From a checkpoint of a small mixture-of-experts model trained on Wikipedia.
Size: width 384, 85.6M parameters.
Experts: 160 SwiGLU neurons an expert, 6 picks a token, a sigmoid router.
Training: a variant of Adam for the experts, 4380 steps.
Below are experts of layer 4 (counted from 0) of a mixture-of-experts language model. Rows are named router (the router's row for the expert), down (a neuron's output weights, with its number) and show model dimensions 192-287. Each number is 128 + 32 x the weight over its row's rms, rounded and kept within 0 to 255. Numbers have three digits each.
Before each expert's rows: a language model's description of what the expert responds to. This comes from a sample of Wikipedia text that the model never trained on.

# expert 56
It responds to: Nouns and word pieces in species and natural-science descriptions, plus prepositions like in, near, at, such as hardwood, pollinating, gastropod, species.
router:111147135114125091107119127202157149106143133142170075138185146139165145149131129104105136168143089095142093150092153153129147104140108144114156131159112130185131101136147211170185147127126167157167135122167110100202099106139137170138176118151079108163189101132120183179130121060126107129
down0:119091090106165079138127162141142149112065143184124116101131169102155112100139137142142169109133069082145078149138131116096150102117172089171161170154098151161157098135113114136174092106069080118152116072125187124173120076128062171139124092174121131105130081147192124080102129068068130109
down1:101170181126077160152136146124127109138107123058127112118131109146082146177107122076149089107120105148104114138139094125104106217169139121099153117110088152190130126100163155083133103172121157109140079118120056113115145149169126103102162144124084118110194142190114142089119135147172150105
down2:116148145119127149166076170098131191093117134113149155092098128147133168121131103113109136111151162162085181080134119196157147066120152125185151094076123123110112213096156089129198159116161098118114102138099142149127140134156100136149118144110124154144075132165078158146115049101111103142
down3:120157162099145112158077101115169121130076115102114148183103068102116114098105111127131120175139073136164111106109125151107171116119126109175101075116119149113150161146209167214098096092131108081120094093159157134182149135144118098123155153136077111182084171181125050131097114105093065121
down4:132122054125096173132066124089121175101115131155144080135118117109122199117174155096164166121157127113114039199160094115182195191076154204073177138130059142126097118158168119148108136148097161070138093102132103138136104132089138149124132134133093201096123100114082112176138126089111121136

# expert 45
It responds to: Nouns ending a noun phrase before a comma or period, such as club, firm, label, Korea, September, plus date commas.
router:162127126116147151114100149084116158121135072142126117143118171125189101103158149140087131107133093147115117147075094099096157107154102200170143128107098094090171068124171114148150115078157127096172077146130141163110109097085109087136128133153155106037098120135123107130119196133103093112
down0:153090116181121117159159157166083153154141168112113100155148178113192087193109119089171145126149107127094153113145062140130110135129197131167164124099143140168107068114151127111137150122078142175162101110110103193135097122159155108127126111104093065117142100106112162170154129106097131158
down1:113150129131119135086185100146137077121126158060090100078145151157130113137109118108158173095111149107131127155182198126133132086176115182156155163119057122132123161123096189212181172084134174161144105103168111110126108156162101146094127066109139094108120103132168138116092162130115166134
down2:097114050067148181120130130139173145125157101182130119119098099128137074109146123151176137129089137095145130084133152121140185106162130107120125113099085128106107156153121131141102067150114137160127137173075085121081142108089100120169134143152164137173178092095150175126173122156168103128
down3:122148155164157118104098177171111146158112044116151135114066191147132170135195129149125164159130172128205121121110071178130163079183109149188155139075094174177141083123127150129123118106122167128105114119112168120107124133159166079186173121195113149193116126085146162155162165104141116050
down4:079131095095130144130151119100129111123150111169130123072159139146115163120118162083127119113127096125161144160147141111107087116118132102125105181160117146099139069071145069122084127119118146138152123143147160122188151144089129131133143156099233145096133132157096113137105083160100177132

# expert 20
It responds to: First words of new sentences or sections in biographies and album articles, and past-tense reporting verbs such as announced, wrote, died, Although.
router:117127111161098138114143127037155102135136165126124145142121090086161130164131087136106124111127118109157144138169109091138134101142089159118172193172179150154166165130149131139103125084157101131108191123072138113101107131142106141110133164078110130127114166171099077103072103188157105116
down0:173087128132124138113089085155135142104156157072188089116076121104141131083161140121112107197040181145121156091122129134106128146112132093091076064129134165129145186135135062167145213094146106175182139138107127130108078140084118096183130139138126111155104110101089115128150098131073131131
down1:139162086151104146126096159177182119181120111174071175160151090149110141125122124177135099128097122101092156158140174117109093094141079149094160097140092073106171075105117107187158126112145138192134120181122138143114130147101110140125089128069142150150131122091092111110163124111111143111
down2:136093108094136174118115061099112061094122164191205149138124201147149136120148054114136126121123120170090165166140174117107100173126156097138126102162120069157156140125166135174121135137118121112132110137114138106156141138163146110152100150164147144120149154114109149081171137123113073151
down3:187100131124108153166164119113127112088145130190176182091194162110121110068078111132115065143149192158071111134139150086135093171144089090115114120215103119140130096215176082133122098146096118144101147135122102132180141097155122119117057121148132148064116105050175123129153131174093154101
down4:134092117138083151163117114174138165105105066112133082136115173118096107145136219116108134087137091137132118122158134141118142093107152163131115121119139147132177090093134137138162107152149132147101101100154093038107109130096173090112135099108170160076128176097045114089179208109191139155

# expert 4
It responds to: Year numbers ending dates, like October 2012 or February 15, 1972, plus sentence-final periods and blank lines before section headings.
router:179147121124134104117066150085194069116134099171126072144133147090144144118110108093124161176135132133135119089175110163126105131100068149134118159123140165170136114104128131182095133103097126161105141094074088114133116144104147151086120128081093090079132162172100108116084128146120087087
down0:083121173153063100160182101140063149129122145132154140080119129209159134127150124135179084086106141121140172187144101150111113152158131118172114173138117134155124058149152190148183129117149085166153125187097177141101208105141131135163147091150133156092148134096073150107080128180117140174
down1:080142080112158159121171095084070177154149173127151106112136154141179086115135116192148162122131133139130131157134088144190098127078096145186186173174121141129094062075121117115112150150071123105097105104100179137076112101113121131081054093102131169100121139090078066155141147166135119141
down2:169162100146148136111112143140122122146158117153186113167198180168127136104125161090132067059093108116126111163146099133105118135098139123149100106101076064199199106183092116114138152073116167188134112196194172166110159131139132117117103098119139112073134121089098128164037141105156116080
down3:096123163128167192106147163092136101136114145085118115098074125158163042201156136127160092139124145186135176146092107094149160137156154132161136136114102151101081177102126107155146138101107112098171155138084161139142128150128173156122151147166095092161076141127091105092100089177136119149
down4:099154167128105129101141111094174142109169172098147127115186141080084091053142113150080104128181133122093120101119135123150055159146121136127176107132147099104122074138153119119145146134095157123121135087112158152136104114058179115118102152131159108159181042181147148094137089171083082142

# expert 34
It responds to: Column header words and infobox labels in tables and headings, such as Pos, Opponent, Genus, Born, Location, and word endings inside headings.
router:082088128088066086112098094108153150080080150148062144147147063137192146142151084141097169139171094028150119140142100124133125136139125185114072125134122140154107132131133118157099122169133063162138182132121118083099151133149117079159109104128104134183044130105120137126150133156190141090
down0:107122195158146094090127159193094131098108139143118207144088067086098131115166080198145062138109129087088112163115125130161167118098094166133138098181090080110145079134133135147178145163135131056150177095158136105158079090109082060170080128116141135119170153133103173140149141128109187168
down1:194106162068111135183089161123140100182184186055086113131143168159156175159090143131161140151146128095144076084121087087167166111116116132128142079144138135156108153101132060135180108098128115149118084091125135145134076106071169136161125098113124081160158134151119125161129109090103109174
down2:192127120030155134174097157144176144201167110158143126133145089137102124109099143145098156110064113104136107155171153111159124172084128091131081129088080138092106117141092182124115178163070127149128196123162138173089119114117114132083065111113142117115157125160096114157153170136136128144
down3:103122113142124170058117091142086120179117110130210120183168087083124097104121180163090098090099123084089150094149096113141120144137047136162113166102107173091162081087085157155134155090180125070162120082170115078115171175127113188172141094180101111093109170175090142134098151154170111175
down4:110113224105122153144140148118099118140114151144047110077102096091121141154085149151075120148176184138155115131129108166102176094110114177154100122180122133131108108102168169076213135112130101080127124206113058119142085157122167173136099066101105122090094080128142155128127109108163119136

# expert 16
It responds to: Commas, and, and | separators between items in infobox fields and table rows, like Builder: Incat, Tasmania or Origin: Greece, Turkey.
router:041109144111089112135114111120124132167083201130127140120166124160141083092131116166151175145130108136154132161130146178176132099175151141111153107173167152167146047163178161126115145142120140121170099095105145162099121112175179152185128185090126118086194150095147122134087120181085194130
down0:080237162087152162123112177160133141123040112135114148080116139134172127076139091085135143129167124101114089165151100119135107116096153151156162140082183123105120073131165146070119110127123060196137106107124090109099139152079115168156134130120133189089094124155168155121119141204125114139
down1:109105114147123131135133130106131131199101108085159113141133154104077074097164135155093149102119173134152089103095104130145155111084160093132125124153127091112068132076079174147136109141164117174102116139105135084097122096079129173131061079093180075062110201101181083126116149081158122096
down2:081113133096100123088104168119172090127118139106100149144130092149125127133158157185117141092117146152108155152132125078128124164103147113082123132211131095151066118158156131186123173126100134094155167134106147106074098179102153150118088111096129186177116170105138112152116146176157130128
down3:169088121108108169157114106093093103070099154137092188138119153094102166116118143147164093057109123084125111116159113147122172125176138128110104125062096073143106143151090071089125090160149089132118065141142113149189196167090110075163123130128183124072113102141145192109152170135139096106
down4:101111134187172161122226158117144130147162125169073082131182083122160153118120172144112142106122136110113143133109168172126145097175144141101157131125141174100125132155144153148175167129146155188144128151160119150059093175130137115145126131096147173130168087116183153138184122162113129053

# expert 39
It responds to: Field labels in infobox-style "- Key: value" lists, such as Motto, Abbreviation, Children, Genus, Country, Location.
router:119109178077098116130117149150130104135076125143080130104202129093157166163151125080126095164169135092163094136073076141146164138143138185144178169147104147180153165089138157160108120207097156138104186108112095125169137094130136128112117195141150134144058137146099173133126121130112130163
down2:161082132156109132107140112157164139070137131140079140159117128204099090147098059203087171106089145113163114092071114086130179097141120113111169106117093180085116143107129141144142139151205158192104125151159132135133088109162159111120128125090124191170131155160143095106092136119157108093
down3:127118120097154150099200124181122106143155124148160152177108166098140074157139129130156128106105156138163145175155114214115133145080115078109099099139159187128158075059163149124137104193097094125161121133139118112121069099169145080096179132074112100120116170181098148076110184159130136109
down4:117073123178099146132129142128106143139067143135141155143183155116146103140101131160172142081150122141115163182116147104159149142209141123122161164110100140099106104072137105139112067130110107137086117108031169111178115085112139146098123133146183137153120143105087112124143141116101123118
down5:152090129104163187155159126133075153136130159139105156142094106111154152104109163094140184090115150178133101156109082110128154121106143098203098141079214137155119141085057203168119105078143165108158121154147146099152124068157115165168131119169100135117141120098164130097147147098137114191
down6:107145198167164158124200155090156131179172175140177104119127071083142152126127147214155211140116163128100110097112149102101091126168162151126190059072075136119124133144074061144141148110135120122129083098138117108094186115120182059115099117075129105131105100095162158166147089099137160128

# expert 53
It responds to: Sentence-opening determiners and function words, often just after a quote mark, such as The, These, many, every, may, whether.
router:169129136109098123094097143157152116121098115148105092147169072121125083174121096085167161137119089104191160146144166152123127147116111088108113144117105198145121119148101185137129162170026042143121175123191147130173088139148119149082160090136107192124129117096113165166103093100113136124
down0:141155167081097153112095165196159131178125070140165154132085143130144099183126085125128171174091122159182134115123104080132164101122144138171102111048112096082094202105093131158113176076162148082144166178154104138090134126110163091161105123151175141119179146210202097127120135153197153195
down1:074080100154173136166100125148147127054174141145094118176134106113140143094127111205059149105104172134110110146164183157166146141105142120124111114045129128105064077116144102079116127128146144193184153142164139122143084184136163106146138122112092141119183141088111136152165119129133106084
down2:152150110101124096106157132114151119132158120110179148123104188123094155148112175120156077069118106178146189149184109190140120121093126169167072151132128166177098083122104164098121055129148083089088128130179069100110138107191153155148127121092097134121131146138115114094171112141144157132
down3:142105103147178195116084167050085114095112191092113101144085090090130136106168146138101092216077148131134142106113135101161159125117150125091088211147130138152111168134133082149147168125105148099113136164123146148130161140096086148135144093179127173109094108139145141117101086124089098151
down4:110125107149078142156126095163171151112144169134168133172178153067177120133152117112154057138150169144082115119117130152201138117128133183180073118117155114098146152105127118118153172096124208104100088112033134221119156120115154159119067106119153164159062144176142169132085138117132126195

# expert 8
It responds to: Pipes, colons, dashes and line breaks in infoboxes, career lists, match reports and tables, such as "2021–2023:", "Budget:", "| 9 |".
router:053117105102152146083138087078077118115137193121165149161099096098082135143129159138138126146134131157099131152146130123117099103137077108130189091162064140075169123139179121117151155115102127120071167112110173168153135092151170145087162178148175170077180206123148110113089130143089178097
down0:123094183126141182167121080112150143157086105130140144120092158129163075124166171100092115061129149197171098115158131167176138132134122127117075091105149111102142157122103141098102138138125144115122130131178131133095076109107153141140137039103121118074137128128050118088112208127094085132
down1:075076184115118098125115130141109151160151182127119107073090191110123185189158105142159144129151150110133198047132139143103088130179112126169119142129110153166087164138086111105113083161112125131148160152172142193174145123114114155184139104101152160112111140111168137094121133132141129098
down2:097169143142057192054107111159134144143086111129094143152083121076169076151089128160126156152138096045086159133094146047135102160101190124137146098119109160161111110097084069152064052135113160167130097108139162091129143138116146183102150100159114093097173131143125156126105110146158115103
down3:090168128158113151092145174152162092136188121142138123125093065148115078128164084096142034168140055095158120129159125181122205156160200128152129114113121174164116159157085157194131080103114147133147162135108156180079153145136172207179151075148095154110113117113091095134099064117112150093
down4:094145101129129103184036137168132116133100162024086103123082154085072159105166135094094213143202147152116108133087096091138153142162129149131144117121121116090153120087121162106130203122176091100147075140107135165090070139084145096137092139119142127110131101159119098184119122067098136188

# expert 25
It responds to: Adjectives and participles after is, a, be in descriptions, such as located, known, able, dull, central; also table numbers.
router:132074071134139164164114140178134114130153132183156105091183108108130107173142165118114182122129134085156089177141222143121128145084095073093086101087088135136085173164066175145158174101035149144154177081158122130198094151105168162078181098183089102122134145089134100123145094037094110123
down0:155162145124060120156179110044168121103134163153115144104137137166174112094118125098158112153125145115092106068145122164105127147155143071186135113098132142185111047154110124143073146098135102162091140067109102160086133163138156122082070167154161124145166142117057134153148091090131122156
down1:066116184107116080146154132094185121082158148156161159102133101087110094095131038115085111102086137143123186110153144142109160106117093103053129155103156146094087100150146101128135170180140058157111150037154108141109116134093112107148130133152132182115107132136142120093098146131102161087
down2:090174128083192096162137168147153114145077107102123087094136123182111160181147115108196107116116120123128132076165142146156118151128132190163192163098111122029067111089178140114172107122098135130118107159076124121130120088175081109099126145113126114102171097095111123181079127122109113114
down3:148089168171152134133131169091102101169159190141163120120107135146085143174114128149103111141164083121122079134106150106140058142159118137189091118088113116112118130095142159124105081104147188118138162101103158133083145156086136090146128169180120158125181084130105169140122124154057166096
down4:089133134129118164127117090138090091133112124087118177108115110102048130143122153131098118173164119170105155163099087174141148159152107092165056131120143090122113132156097174100109106142099109132090170126120167101072132166129131133090093148115143079167140226116095165118130176113087180080

# expert 52
It responds to: Spatial prepositions and the following article in geographic descriptions, like south of, southeast of, located in, near, along, across.
router:088167123137130116124092071107132127147149148136141099140093166140177089125164112158202113159168141091123098161087172128151156127096103202144192070129124133108114056144167082191124156093132184130119138106163122120104144130125127161194147128177111080103162150186144141183151156119159149084
down0:130078134137139158164159156160162157058106102167091095072067119145105117140136136143154175093131145161159140169143154103122126120096121104116124164151093072170084154157129120163146125104126159125138122170139124151165089110061127162163113119095082068111133119081083127076161150131090136172
down1:140100123050162122172111137117129156126199109139143165141154123145197125156109171091083116141129150115123144149154076152083142151098112147164162120116137121178163148146125128127120134092144104158139062156140081148168161136110128082144098138148161149119068123164143148127177139127141143111
down2:181158111154074143158102140096059117125136159105144142116108126149105075122119151182159138134165111119136088135082191190137124131100105168101108093094094104127174106107095165114166160130156130162184102073121118153098124109107185093132168117147131086186152153084178156140063099058120129105
down3:116105074151126164098152146126088128123118123119100146137161071094123115148076112188079135179108096123147136107138083116192107117106048116102110180138169126107137108127133115143171088134106127120033170153128094133112209078102164156065137078168146150162092130115134062100121083104145074107
down4:090167193193147133126175179066115067085099096132131089137054114084098081154103140096104075128105089113087150132094131138118116117118190112116148149084077166142168117140140131117094099131143135180059126106167143121111142098095177080121187162115166153137145130086142150106146108121149116116

# expert 60
It responds to: Inner word pieces like entre-pre-neur, int-end-s, Parad-ise, and table column labels like Manager, details, images, Albums, Role.
router:067146140125107089106101105189113164100109141139110162126153112135130140152095093106139128129166103102090188151112141164083129099156126159121112103160114120131184127107170170182126149134101074134129136171118147094100114152173091140145187135117104147114135097136133219174088130162169141119
down0:118131204135084117103119079157124140182138110148134068097092121152156121157180085141177169120077150142164111106152103147127108148117129143131148166140143108168088159089141093111162146093151127189216116167197095102139126163109167120058117096121105159064188119106108172089185139098107129063
down1:137120083134149111213119138120122146131053103091094136102162134136087182127152181125146178078149107160124131128059105117124169138100128121140061057080155154143099159126076105115170061128119131134136182113136154175134116144181154143145096125061121137120161127074161105155165158136173197139
down2:104105164117125141195115137155159158093100088162075140116081076104183077125149086168107126135189121137128137082123116154140144100152104152075094118126133125143114161109067128112134131169170174084088147098110088132098100130092155099154222160058122187060159148107172079185121161150116181139
down3:132070105124137139074181058111089110105137162167160079115162184191141152147145174105114126158176110141155106115161155202092136205209107106064129105149186167138142134086059120192081106162157174145161139116101154143161151082175143183188101156101122141121227184137124109149142105105113173114
down4:129097105101173167179121094140157166134091176165129168135154137150143113130181057092160134112100154063097109137134117153143190088115147122102121106142164148106068129126080185089096109172156154131125141081134050119094142168103112123179190134172085118100109102112080152119114150061136115106

# expert 46
It responds to: Common nouns and their endings completing noun phrases after the, of, on, such as website, club, guitar, season, film, deaths.
router:181121077127119130087121156124177150089121075112090090156108153089177151154184123091094126128136121096107146151112106116092148112143085128185161150126133098110126057112151142157147110074140118115136130141135102157159101072100110150118153125159185112106141119135086111113155150099146095130
down0:095126191078115142142149179115133119114076147064079116126082128155120113090133071116098124081111149131102115200113112083163162162091160135096143152147153142171159175132134143108071123115153116091116135174150138137122173180103151104032085173122209086159182143114127132112152152121136100150
down1:093160142170151130138159142163071140137158125179084134088110179129234150163107139127113180138160086090097136124116177116137140099172155148078090101172112108158112105175151125131143151152165101128099142129147138074142115133153059121148170155107155144085161133048071158157142123129172143068
down2:124114115082172120157150133145103181159128101099141138183116127116194110125090084082131115101171114082134084126139107148119152067125136118148091110095163115143113123111123213098143194052147141183160070173129122096124143188158147128123157100175080112139118118115115057086156139121142157141
down3:133122116139123122117118133189166103087107126145135103106135110076130125116102136143131112088113149086139166051116091123069153129121153119153082100147130168108118138105135108097163080106154083127113160111098152168139194136129134157157113195157169105156117110104091142150148126186114148173
down4:148188168117153066140150122131154153154141088117094076119093137087075157097078145041075156153186136169158172082122104137118091094164106164205065127164138193139119156157164122159146172172115166110105104123113093166103126103194183097150102211185190184153174176080111122142120166106089158122

# expert 18
It responds to: Digit pieces, Roman numeral X, table pipes after scores, apostrophes after goal minutes, plus stray byte tokens: 16-29, John X-XIII, 78'.
router:104157110172088080138103107183197136122131140117129102128145165114150103095141086109135121116154094110101137162170134191114152111144081130152135155087159112152161063150171167146121151136124165126156118113118113125117129168139096172100172105165104110077216143145118169190139121145143102113
down0:115180127131074097144103142136199178095111075113155104081098168103103074125097125112121073061108094129112122167161117112072118122117159185125117146093165163182134086104104149139187164105104132152127110059159117093117108145144129182098127114125108118071086143153103184155144101043203118100
down1:157124118189135151170124177095116192147168120157136157113110098082086028098109173157084130127121128131119140142162107180105144158174090087145142051135108137145118128145129144119085086105143171174143117101180124110161133164129109102152139128114092142153103174105120092091147155072102079129
down2:058192090117135110111057115147112149142121170155120144115112181131139135139093109225097119106117068098100135114158125029160166142175158117121094127181152139082113116123139104165106151124078102141127133112193122142097132140123142068115126140156146156158159132109117071092084153055097160094
down3:184138136141147059098079102151119144149103073093098155149128117136148113170108084068135154170152116092178131159098119102074177130154093160123078121119144164121073155140128151127175120114104104087095117068169102183157121125151108054105074137135122125134133151094107131105156112152168151125
down4:177094074093196150114137120150113116124151100114105115134107121133152140106163105052113092134123143173107188165190145172131171059156085093147110118146160189120137107137158096161069085167094140089146122142178172080147127143114144097165119082164143143115152096051136142065118116156146143129

# expert 11
It responds to: Numbers, pipes, colons and units inside tables, infoboxes and coordinates, such as 74000176, ft, ′ in 47°10′, table cells.
router:119159109132138152140124140075102097129088154146197133187138194115069079110147130127132129147168102200145117179088126130137142145154114127120144105099077153115144062172135121125110126055107124120137146127126166150161160126134163114062205139190127123115190157139128099141089113094108144136
down0:104132182100099145101099063130099102077177093145087156169133118167119124136145141121069121103107129118060125123113158086169117124157119138175087106164134118126122109154105124121115124163138123109128180081129164160112129088164112133155167146140121127180100113133153147184151163130147139116
down1:075132148113125101131062109080135082134088082134116151160139128173135069127098148137133121098148123105117121112139162158136104117151134123150117129126132136200080169107091154173135207078176195180141182086155151162103157146080119167131110180112159142116094143163130187135092131123147173134
down2:136085113173130130131113123115154148119108128095083143159133193104068112078075137128128157160142091148138114129116095079143101150125113116149151154126104129173122141100168088138112195108142160161155104109157174092170116132155083160087115140155153089131165128129100146156107136146075127143
down3:107142138125088059141120123120105111242119100145128068127175082102085142137080131214164146097097107123182122111122142118145095111178105186122125122139100167075090122142113093097160115141135166144125169083150160162157213138131104146137140156173126139111110137106115113155135158134140121129
down4:127076144145134104121121150115149084169139104135097093157111140205155066137168123144171145160084110140111119113140130150195195132132147105183156164075144227155147155115145152131110149179083124059112194074125151140107155130074182157145092169121143087129128144114103154128061182131114142165

# expert 17
It responds to: Past-tense and participle verbs and their -ed endings, typically after was/is/be, such as used, announced, coach-ed, character-ized.
router:151098077159146125111093136179091136121158092172150146119104121138121124121150177149096125128166130154145067131035162095099102157091074126120091112116070128130108147118129121168116150052117104152121146105144124093209139129068152055083183077174152134143101154070131097143165127112115077147
down0:142129121184177145100109082118164133122140148182101064111132167110161197104154090118097179149161155123075097146119087149133111102059121150106132145107105128067127171098143149100115077154098093130118141080127147118097083092063119126062113115115064150208167188166131068148113179144137100046
down1:104102123173142147151152114093142149144138117096133149094114104140118158163102149118154086143157165135078120138130111097138193159114130121162137082160138105163129156128134101149106126110129098122094112124204100116135096075134101087074119147101120096133121099177121104170152176121121116128
down2:162062121182105145114108108174172119113117182090178132140150111153165154048096141097146075126173116121121111107093093102088118140112116089077116132109125155119110164089176101110130180184156137095058083131159100114115107123145164085175146122174161129101080041116122124091116107140147132120
down3:164125151086089165105165074132122160050105141117126105070148136132112189104156214106120147167113101107065035106097125119143134178043110198154145140131121122096107150158149168142078107135139128144125092156138131144149139114129172134116122099141086104099106087127079190127123169133152154121
down4:120154176134109119085149154199095147133158109108135133107060120110108120121119198180176082093098118119083105106094174118051052122129151103104112095072125140131153105124162125102140112079122144175155141142142118129108153173087176064159083121132110072114091179101142120111112139131089112181

# expert 58
It responds to: Conjunctions, verbs and sentence-opening words that link clauses in explanatory prose, like although, However, that, referred to as.
router:161079092127099126101094089195115114137138111128151092100119058081114089200096114140143099169131113130164111128089157101167127128185091127074163176106127138159137167148124122124127162111083118124092185113204150111169112102102126090033126097153132148124122148123101131131095064068130098122
down0:101134150151142167103102160180170112200133113112154114145102110091119133093175180157128066083045173147163138098160130089173136201166125130142174106143136124150144112157153118117161127126118088125144094116117127179183146094086116141124123128152136099129133075097141130112159133163153035149
down1:084115096126099114134108117119124110149129109117085156099120138137104132110163058158121133118148124109101100145196089128155157067163149168137149075172044120104147166113115057116126154155109126145126152090200122127142161124137118130139086170059105153120172111109154151139115174099147147158
down2:106109153192142128145097109081183101167070138111124092074125046126131156059111133110122148152138103106059082168105119089132182125150166123149188144126112156163115133180050218104101137138116192136137127107120103145068115130107123157148080155131124127122127137078090159122151117125140099145
down3:142101120138163080094094129092164162148140114133112101142131116127078141185153118107086177066101142148101104078124145119083104121159139160161152109158164117082048100098166102155092146097153149144085124153076108089150115106131069156121141153192092068169196176120122096094109127147104097153
down4:149055119213123115073145155086128096117192098138152162094160169118091104055116138193140138099063145124128098140129163067114090155152146115090125155140103101120098145154106122154160128159119109170114118089146152122095093131185120194147133111096188123120128126113101126166143110109117132094

# expert 30
It responds to: Pipes after years in census population tables, "of" in honour names like Order of, and football position codes MF, FW, DF.
router:040082149088095130102089101118149145148092189123080125121151108163154084134154105178145172176184107087205102154137107146212167137179160157143186118106137137155103107121150142106087133175106186105128159132125127151123107094147159088138127150159097141124165138116122091162082151152094154125
down2:125138086130201076149084126107117162155120079106133129108145169181112117121114142122097122083100111177106100134151105109099144131078160124123148114101168088147116169124130106107116126158086136123175106136102103084145163100168122149187115158055103098190158162067176096098092141097110159173
down3:144092156149131098132137123124157091160167100123153109098103145117061138129154179140139110089154126126171127137124130091126131098130122103196136103100139121145099129171151187086130116137133173123139116166091173122135145084131142092120161196176096141128127105091118079125120124169128177129
down4:116108099162166122132207059151118083134110105138113112157061137122103133122169101113151126088168121124109220155135116139159055112161076150091129176135166082108083084145158117144120097127157115113095135133094098096092125160155108112100036100089122122101172130105131118194122102167142174105
down5:161127178101129136138118081093151150116159164131131047082098120111119121152122107092078125107171103125101112171148119120151105088113145166078088102111188106104150208125193085138129154116124079099101162125163131107180114132126163084163068132126137097105115144083155109128161076081101170050
down6:163065155129142087123222119078091128104113117167111158117107162109110062164120088129142199153202082137147101085114116120125131122133096143132123050098124155127129153143137117134047163101157179080114189149094145113143100182139145158130038154147089137188146166143117139181121180084160147110

# expert 10
It responds to: Wiki markup such as = heading signs, | table column separators and line breaks around headers like Pos | Grid, Treatment, Career.
router:106069136127051089124133113098120178133105180100074150059176127106186152165129077086190140143125121113193149128104143127145126105149124176130157126133189151171118153101196104131163161180128146116149139117135095102157130120150157099157108119139144116187076131076151135185138132157121166102
down0:119158191131077140181121165168084172076132115137117084121055139143113109169182136159153154150154184097136106150101066113142135184110091141123134115145133113177150104154115137089112118081115181153171138081115107151122096200169100168101135115166156092123093102148135062157122081087081174109
down1:133067190111176177117137125109107136098151189131209071157129098091108113117119139161112098122141153196109170140111067163133115121106179133115094168070100116125196099135176119144098113143103178125124171106107146150106161117112093122143093102114180102070128165137109136155079141159151082107
down2:094117110125131067102095126180098106207092102106128115095113125147104102147095073146195154204164141125152115117105085104103173153089176144111071096167137110149130149116151064114102094167124098115128130104105111122080128131100121103151106110149169197138142109123085128121045150197125174119
down3:122123122130088127116114130071146098085126085158153154103144175161069134129120153070059107150160073085138063118093144168096113123138098141165112134148117101108076180108129109164098133137151121183133126090149141104094057066119119143087076151139155145167136046184163091147144084093147073107
down4:100041107147104134118118137122147135162135109149176131061096158183096143125099091144108083146113120167147078136134128090116121162102177132081123086096086166170088167142151110163104153140105106177114111158165108152200146126161106146088208127113119200086130076078127137105095154086176082115

# expert 29
It responds to: Nouns and name pieces heading a subject after the or a sentence start, often institutions and pronouns, such as Ministry, office, Civil, He.
router:123117154161131137121105155074157100120099135103114074142129118149169126155144132104119149143141100137169126130185089150123155135130111128152198186091169160084119086142119188106122116160145133141082141081073123154083094134140111195124127103128091107124160142158094117147093050142126130152
down0:134100133185102079195111164173115156140126101140120121168180110126108096107178092133188102193163121141152096125100122137154183141159109162121090195135057119170151134148123170175116169138142143114160110151135134100058162128120129156071118106149151108109171153132128155118128163155215131129
down1:103121178206111101136137109171126044147098131105162193134169129126088128102098178135197129127173120091184128144126127086069134164159120093154141159146086201186148122140119152083146151114085155134123153102111104141166138127135137136035098118109099089097160087142139105117129095132096108146
down2:118169089100121073129123143110069120131155123085079127136168139124138102130131078174129095127213163120074082142140089133161108076142117064182077136112158161126114124149123176116144101178092061117099099130138120124141120119189135116143095126157167109171170141089178103115143135133161148092
down3:140130139169116138178085152157122066141122091151139091085123141078147155159130183100201126072135149224159082147185136158114150156148165069188128104074100106133148075096116123159133102104169135155125131130118141155104148080155153110142116103146130134098138119199132096168169117178121146088
down4:134154154133185119163147151109121130108149189173131129096122150064132086119124086126111174161137147117127114168139118161114130157079119130149127155118204157103083221083058202121097115104137099075157156161154052106135115101078118125160133160098112088138109160110116126140154143191106075180

# expert 12
It responds to: Tokens inside or right after == section heading markup and paragraph breaks: Play-ing career, See also, Sources, History, Early life.
router:110102136108072119140105116072144175137116113135066185090146119087184104134144108168124155124125130107180114154106114121172135158130155211113112127066144112167109193109156119106120117146126128123167157120114130135091151157132139087156112140113051123161086137131135095122140150172150171093
down0:183087139099117104152064152159118135133116098107113138105137111158160084132149195103096132124163162120130073105136108130168139147092147129180108112167126122145073048136040105167142120096146125118098173093132139154145118148123159102177102156129107171143120155093150116081122116085060149129
down1:189197136146094145152085084139139082143171162150202152117134164109122181104125101128140155110153152145091095127117192106088068150106134111148181154132121141078132156145178154157152117082057115145153130127131157145130161105168162170119113096185107140099107111124152146128108129161168121093
down2:090075155086118124159152164123163172111135149146152088123154083109138116105123152125098179097129127118103049137121101082155069145148121101132132111109152148178117123115122164105124157139134113146128093071137162074179091161084141107148158111135107158103077122080083066149148107122151113166
down3:069101087197126152095130096066119143142089069123100106067170128087144137141077123081179105163095201159158158080135156141162161116120159092116121122088139111104169161146078135196156131134122090108163147136094205126113213104154090138091146150125133167133164081145092121170132174150121135137
down4:114159104209146099150154122139128115113138086173147148161128144110124136119134098167170102164160118126121088091112132145140077118122135157135185068072148127082115125099144090116160133093168078142136104173125139111129124137163131085174120140107085074156142144117078125091129137124091101087

# expert 37
It responds to: Words ending a phrase before a period or comma, such as away, months, night, him, them, and numbers.
router:184142118133142155122110158117134121116154113116138148144122097130152107141163179113114138184176108126130112160094133141129146194082074161136180130064105100073113086154117161129082136069162154141138139124112134154132083128055092110089125090189117142123098120168094097135174158063138088121
down0:156101146104150175137121141163112149100166152130103139109079115100114120097124144106203125169093162144082064116083142114159180098119110135120183124145138160143133092092126173117124117115091177107121149133132096079163106120116151167178057169103173090131166099114167125118114124102150108106
down1:169097156160118232139149128175119190125087088168133109143105157161093158120158118071135143147190128113108074115125080086107093161107159134162092116139110150142105108137113103127184120151170144133133160162190124110184086166112086144135075130172085134172121071135094150144136077135114145117
down2:116144141144154059074129072106110102109121113131139132160141229133139094178083088132151151187111140108162136142195120093137129125101146114089176147148209154102116168115125156171110097138097163144136148168085143127092142112175153149138165103096184084151114159074154169153169119137105167137
down3:129113119103207138149137143210087117129092116102154085092080150029110164143057088134162072126119151180101130145156168158131063163212140096158165117131078137180104145111124057097115171100124160118099214073075118158135139120139132135144087176120149123116158138225172159124126115114139110059
down4:178102051133118073114109142153099153141166132145175083100058138137119074139080100115087102122123134133157138102156131127122120132158175102127102172149103113135117105160084153093097112055183054143160074129135122151121110138149153148186081154130128143128163111152170140121112157156127128124